config = dict(
    num_hidden_layers=13,
    hidden_size=384,
    n_experts=16,
    experts_per_token=3,
    d_expert=160,
    d_shared_expert=0,
    hidden_act='squared_relu',
    moe_layers=[0, 1, 2, 3, 4, 5, 6, 7, 8, 9, 10, 11, 12],
    router_score='softmax',
    normalize_top_k=False,
    routed_scale=1.0,
    balance_loss=0.0102,
    balance_bias=False,
    router_noise=0.05,
    init_std_router=0.0303,
    lr_router=0.000958,
    vocab_size=30941,
    norm='rmsnorm',
    norm_eps=1e-06,
    tie_word_embeddings='early',
    optimizer='soap_variant',
    learning_rate=0.003,
    beta1=0.95,
    beta2=0.98,
    batch_tokens=65536,
    max_seq_len=1024,
    train_tokens=368200000,
    max_steps=5619,
    dataset='wikipedia_en',
)
Below are experts of layer 2 (counted from 0) of a mixture-of-experts language model. Rows are named router (the router's row for the expert), up (a neuron's input weights, with its number) and show model dimensions 288-383. Each number is 50 + 10 x the weight over its row's rms, rounded and kept within 0 to 99.
After each expert's rows: "gets" lists some tokens that make up at least twice as much of what it gets as of all text. This comes from a sample of Wikipedia text that the model never trained on. Tokens count by the router's weight.

# expert 5
router:45 50 57 61 61 64 64 57 41 46 48 37 40 62 46 37 52 43 33 54 53 56 50 47 40 38 61 44 70 46 53 39 42 47 38 69 23 42 54 30 60 57 54 50 52 50 64 61 48 66 72 62 50 56 60 46 48 28 45 49 47 57 38 51 47 55 40 57 46 30 45 34 45 57 58 31 43 26 55 37 27 57 56 56 35 74 49 65 48 45 47 67 60 49 39 34
up0:57 51 38 40 48 53 30 47 70 50 44 51 48 46 47 47 41 43 44 50 47 55 37 58 67 42 65 54 43 50 41 48 66 35 45 44 38 37 38 51 39 62 62 63 39 57 45 43 42 36 48 54 37 46 45 52 48 38 55 46 58 55 49 45 57 43 48 71 58 38 52 45 47 56 60 37 37 50 38 38 59 50 40 21 49 42 42 61 51 43 54 17 32 38 41 56
up1:46 46 71 41 43 44 56 56 60 53 42 54 47 45 46 54 46 45 43 51 68 64 51 60 45 45 47 41 52 45 43 27 38 42 38 54 41 53 57 50 50 70 48 42 54 60 54 47 51 66 50 61 49 48 56 60 44 47 51 57 37 38 36 51 61 33 42 51 22 40 51 52 43 56 49 53 43 42 47 55 31 51 34 36 32 57 61 64 42 33 66 56 43 59 73 42
up2:51 36 57 45 56 38 36 51 57 42 55 63 47 44 50 45 45 33 45 44 48 49 48 44 30 53 53 45 54 42 55 40 40 49 39 66 44 50 64 67 41 50 59 42 61 45 51 22 45 40 50 41 55 48 57 50 40 47 45 67 51 57 41 48 38 64 65 45 40 39 61 60 39 55 46 48 46 48 42 75 55 73 50 51 50 37 40 52 50 22 58 61 55 41 40 55
up3:26 50 49 63 40 44 49 60 48 48 45 46 44 47 50 32 47 57 52 65 40 47 50 46 70 51 44 61 45 46 63 37 51 68 53 48 47 62 54 66 43 49 57 50 55 63 63 28 45 39 42 17 42 62 43 41 49 63 37 39 26 64 54 51 58 45 42 49 55 53 48 52 54 55 30 70 54 67 49 58 54 60 59 39 36 44 40 36 46 53 48 52 42 54 51 54
gets: "1", "2", "0", "3", "4", "5"

# expert 4
router:47 57 39 52 59 44 62 39 54 40 53 45 54 32 44 44 66 44 59 36 46 55 67 30 73 51 44 66 43 49 54 43 45 53 64 57 56 51 64 38 31 61 57 62 42 49 48 52 43 40 34 56 41 47 61 49 39 72 40 55 44 67 42 62 41 53 64 70 57 71 38 58 53 57 53 34 36 54 61 48 56 51 43 57 36 57 69 45 42 41 53 34 52 54 48 45
up0:52 57 48 49 41 48 53 39 57 50 67 41 48 49 34 48 38 49 48 69 39 37 36 41 45 43 47 57 37 55 35 41 43 35 47 54 40 47 62 37 43 54 59 58 44 48 51 51 52 52 47 70 50 63 49 46 58 61 45 39 46 55 73 39 41 42 46 46 50 55 63 48 46 51 42 34 52 54 60 35 59 50 46 55 42 49 47 62 48 69 51 53 65 38 45 62
up1:47 59 53 41 61 53 52 43 59 59 43 49 44 53 48 48 68 40 56 36 68 53 46 44 48 46 54 51 53 42 46 51 64 63 53 69 62 52 61 46 43 54 46 57 36 67 68 46 51 49 36 57 60 58 64 36 56 64 55 34 50 69 52 49 53 57 41 51 55 69 43 66 57 54 51 64 57 50 55 40 47 44 52 43 46 70 56 34 34 41 60 54 47 68 62 65
up2:46 55 45 61 46 60 48 42 41 32 55 53 64 68 66 50 40 41 47 25 49 47 67 56 44 54 58 39 56 56 41 51 52 63 58 44 48 55 59 39 47 66 43 42 35 48 70 41 57 33 43 65 35 56 42 47 61 47 39 49 69 53 64 41 65 35 66 48 52 42 43 43 47 52 47 51 57 41 53 38 50 45 49 52 31 44 54 50 57 48 41 57 36 56 56 43
up3:52 44 62 27 58 30 37 55 52 64 57 66 57 52 44 57 51 43 71 44 50 37 38 48 50 35 34 55 64 52 48 61 73 51 58 61 49 45 50 69 56 38 56 55 51 50 50 37 36 35 47 43 43 77 53 38 63 43 61 70 44 57 57 43 47 51 51 57 51 47 60 51 30 44 52 43 46 53 59 50 41 37 36 38 48 65 61 44 54 36 45 53 61 48 53 39
gets: ".", ",", ", ", " ", " and", "–"

# expert 9
router:48 53 44 62 47 60 60 36 27 44 42 47 45 39 62 41 51 56 45 40 47 50 35 52 48 60 52 41 60 51 69 58 40 29 62 74 58 48 53 37 67 49 61 50 53 37 62 68 51 52 48 47 52 52 64 51 35 55 54 51 48 41 41 59 56 39 50 43 30 47 47 55 55 38 53 45 50 38 59 70 34 42 49 60 27 67 54 40 55 46 42 54 48 46 50 46
up0:47 45 48 48 79 59 57 56 46 58 43 56 25 52 41 53 67 56 48 59 26 44 42 50 47 50 52 35 35 41 44 43 43 54 51 39 66 42 53 54 48 54 45 47 63 65 55 34 64 54 35 44 62 52 61 54 55 50 38 50 54 37 62 50 43 64 63 51 56 35 59 47 59 27 46 59 48 36 61 59 50 42 71 33 56 57 44 48 64 48 61 42 42 58 61 50
up1:37 65 48 42 57 43 55 53 35 48 57 33 51 45 55 55 45 34 24 48 68 54 47 44 39 52 50 47 44 38 45 49 49 57 35 69 63 57 39 59 44 51 44 46 59 47 41 65 43 48 51 48 60 42 50 42 60 57 47 31 43 61 52 47 52 56 68 28 56 58 58 54 56 60 39 39 42 58 49 44 35 64 51 38 47 44 51 52 55 34 41 39 46 44 61 47
up2:54 46 71 40 58 51 47 51 60 42 51 66 47 38 75 39 64 43 39 61 47 48 69 62 52 52 55 37 37 67 33 49 35 47 34 52 32 43 44 56 34 58 63 41 54 34 67 51 50 47 51 62 51 46 70 66 44 66 50 62 43 28 52 49 58 44 40 51 51 49 34 38 39 48 41 54 31 29 57 45 57 48 58 51 65 45 69 50 40 38 30 33 35 46 57 66
up3:52 49 57 42 63 55 55 51 70 63 45 46 50 52 59 40 73 55 63 52 42 43 60 45 47 40 50 54 48 69 50 57 65 55 56 54 46 54 48 48 35 41 61 41 30 45 41 46 53 30 45 54 57 52 42 54 63 53 50 53 51 62 36 38 64 49 47 59 62 63 61 52 57 48 48 54 40 37 62 33 60 53 43 49 45 59 49 41 29 63 59 57 49 56 49 41
gets: "–", "2", ", ", " and", " in", ","

# expert 15
router:49 48 35 45 33 51 46 57 50 45 64 71 38 54 42 43 52 51 46 35 51 40 56 50 57 40 47 42 44 60 36 64 56 62 34 40 61 67 52 63 57 46 46 35 53 61 36 50 60 52 28 45 43 33 45 38 59 52 56 67 56 47 50 37 46 60 77 35 52 60 48 55 50 38 64 50 49 72 33 45 56 56 54 59 49 46 54 50 50 60 41 33 43 35 64 69
up0:47 46 41 60 62 32 43 63 55 64 45 38 58 47 39 52 46 33 51 46 48 63 68 52 63 53 58 43 47 50 47 47 38 59 57 52 59 64 38 41 62 33 41 46 44 68 47 48 36 41 56 38 53 45 70 54 54 39 38 42 38 48 49 57 58 44 77 60 38 43 67 67 49 59 47 43 44 62 61 55 47 53 49 55 46 53 54 40 57 36 42 56 35 68 66 33
up1:72 49 53 56 44 58 42 38 47 47 68 66 34 43 54 41 43 35 60 43 46 51 34 62 61 76 53 32 45 45 59 64 55 49 53 45 56 52 55 46 63 30 52 22 60 51 58 39 62 56 50 55 47 39 41 59 32 64 52 53 55 46 62 57 59 42 55 44 38 58 54 77 62 65 54 48 35 52 53 43 59 46 36 60 54 62 62 38 55 63 55 45 63 50 44 66
up2:41 41 21 35 57 50 66 26 53 32 44 64 67 44 57 47 45 38 51 40 56 56 60 38 43 52 64 59 50 41 66 46 68 40 53 37 34 65 60 45 48 50 47 49 45 60 31 75 41 48 38 49 44 46 47 60 29 63 44 56 65 63 47 57 48 51 46 33 65 52 36 56 54 36 53 66 39 54 47 47 66 49 59 61 60 51 61 47 53 55 47 47 66 53 52 37
up3:54 61 33 33 53 44 71 73 53 51 55 79 39 71 66 60 56 48 50 67 42 51 43 49 46 38 44 60 45 58 60 41 43 50 45 45 52 43 43 38 36 41 44 60 37 37 52 41 54 54 39 58 53 46 52 53 47 49 56 58 61 41 46 56 50 41 42 55 25 49 62 71 45 46 39 60 70 48 42 37 53 41 64 50 63 45 57 52 49 37 38 41 42 45 57 42
gets: " | ", " |", "| ", "; ", " (", "|"

# expert 11
router:52 46 54 44 33 56 57 56 44 42 51 33 25 40 62 46 49 71 66 37 43 42 46 44 66 56 49 50 55 54 29 36 27 40 51 54 42 43 36 50 59 59 58 41 56 62 52 60 51 60 59 45 44 60 42 54 46 55 62 39 50 65 52 45 42 42 39 45 64 57 40 32 52 44 57 62 60 56 45 63 54 22 62 62 53 47 53 36 49 50 67 46 45 46 55 66
up0:47 51 66 32 27 41 35 51 60 45 54 58 60 53 52 25 41 65 36 57 59 53 69 69 46 42 49 61 44 48 43 58 52 48 45 59 50 53 57 41 40 43 59 42 67 40 57 49 20 50 53 43 57 64 42 35 35 49 46 38 59 52 47 62 60 41 58 52 60 41 57 61 45 50 50 67 45 44 36 59 51 34 53 62 58 39 49 58 51 49 48 38 53 66 36 44
up1:74 65 54 35 24 47 55 62 62 40 44 64 29 44 51 40 51 42 37 68 42 56 69 41 44 41 52 40 53 46 47 59 39 52 62 44 29 48 67 39 24 46 61 62 54 59 59 48 43 44 47 60 55 50 53 51 28 57 51 56 52 49 41 59 51 65 50 35 57 65 38 46 47 56 42 63 61 45 47 59 63 48 46 37 44 40 33 62 40 53 55 44 45 38 41 46
up2:69 48 42 50 67 62 44 55 61 45 50 44 53 43 52 38 51 42 42 49 62 67 63 39 51 30 58 48 41 60 54 30 53 60 52 61 57 68 63 52 50 60 57 62 40 55 47 53 61 65 61 52 47 58 56 41 62 49 49 56 55 54 48 55 55 41 46 41 58 66 58 57 42 44 47 45 37 52 47 53 59 52 55 46 49 49 51 53 61 57 47 45 54 65 34 43
up3:66 43 49 33 41 39 38 53 40 57 45 53 24 53 37 54 45 49 45 44 54 45 47 56 63 47 56 43 53 47 54 58 45 48 44 59 48 49 54 53 45 35 66 47 41 40 58 39 58 55 42 58 51 51 36 47 51 39 43 55 56 43 75 57 39 52 39 50 46 38 51 42 51 35 60 67 53 45 50 52 37 61 57 65 53 43 43 54 40 55 55 55 45 41 46 40
gets: "\n\n", "\n", "==", "===", " The", "."

# expert 2
router:36 49 55 68 33 60 53 51 32 50 32 54 47 44 44 39 54 44 60 71 54 41 54 42 49 48 47 46 64 46 58 47 29 41 32 47 55 58 36 49 50 30 50 42 43 60 42 44 57 50 67 46 59 55 42 55 56 38 45 40 45 63 43 52 50 39 36 62 39 31 63 53 56 57 25 44 53 30 64 52 49 35 46 54 45 72 41 50 52 42 51 67 53 66 59 58
up0:38 41 57 48 51 64 55 46 42 48 48 45 68 43 31 55 49 26 61 63 41 50 54 45 56 32 56 45 30 48 67 68 49 53 51 59 47 58 41 34 45 43 58 53 40 42 65 57 64 70 35 46 58 39 40 62 55 52 33 39 43 33 44 39 60 37 65 49 41 55 60 35 54 62 43 54 75 48 54 58 52 40 42 55 51 41 38 40 45 69 37 52 37 51 41 56
up1:48 44 43 52 36 58 47 39 60 56 48 48 54 36 40 35 36 52 56 51 58 56 46 32 52 51 50 38 65 70 43 52 38 36 43 42 42 55 33 35 59 51 53 44 45 47 63 25 42 48 44 69 47 52 45 47 37 47 39 41 62 56 45 41 77 18 66 42 59 51 46 45 52 52 55 54 46 71 53 56 57 49 67 56 60 43 26 60 66 41 47 36 62 56 47 60
up2:60 51 45 60 61 41 47 41 48 49 38 46 59 46 37 28 61 50 60 56 36 67 50 38 58 52 46 52 44 43 57 52 50 52 36 49 53 32 42 51 46 31 54 47 36 53 45 48 51 73 57 39 52 35 44 65 44 72 40 33 53 53 60 41 43 57 64 47 35 46 30 48 56 52 58 51 36 47 35 58 63 55 46 50 42 54 47 53 62 45 44 44 46 29 33 44
up3:38 38 33 44 54 46 58 31 44 50 68 52 47 56 69 45 52 46 39 49 51 50 58 42 44 64 25 52 54 51 73 35 47 32 58 40 50 49 27 65 44 55 47 41 38 60 70 39 59 51 49 52 54 45 72 52 60 58 57 53 46 61 40 48 48 49 52 39 41 56 57 50 44 57 43 48 57 50 55 37 60 59 64 45 60 52 35 47 32 56 45 37 44 49 49 58
gets: "\n", "\n\n", ")", "a", "′", "S."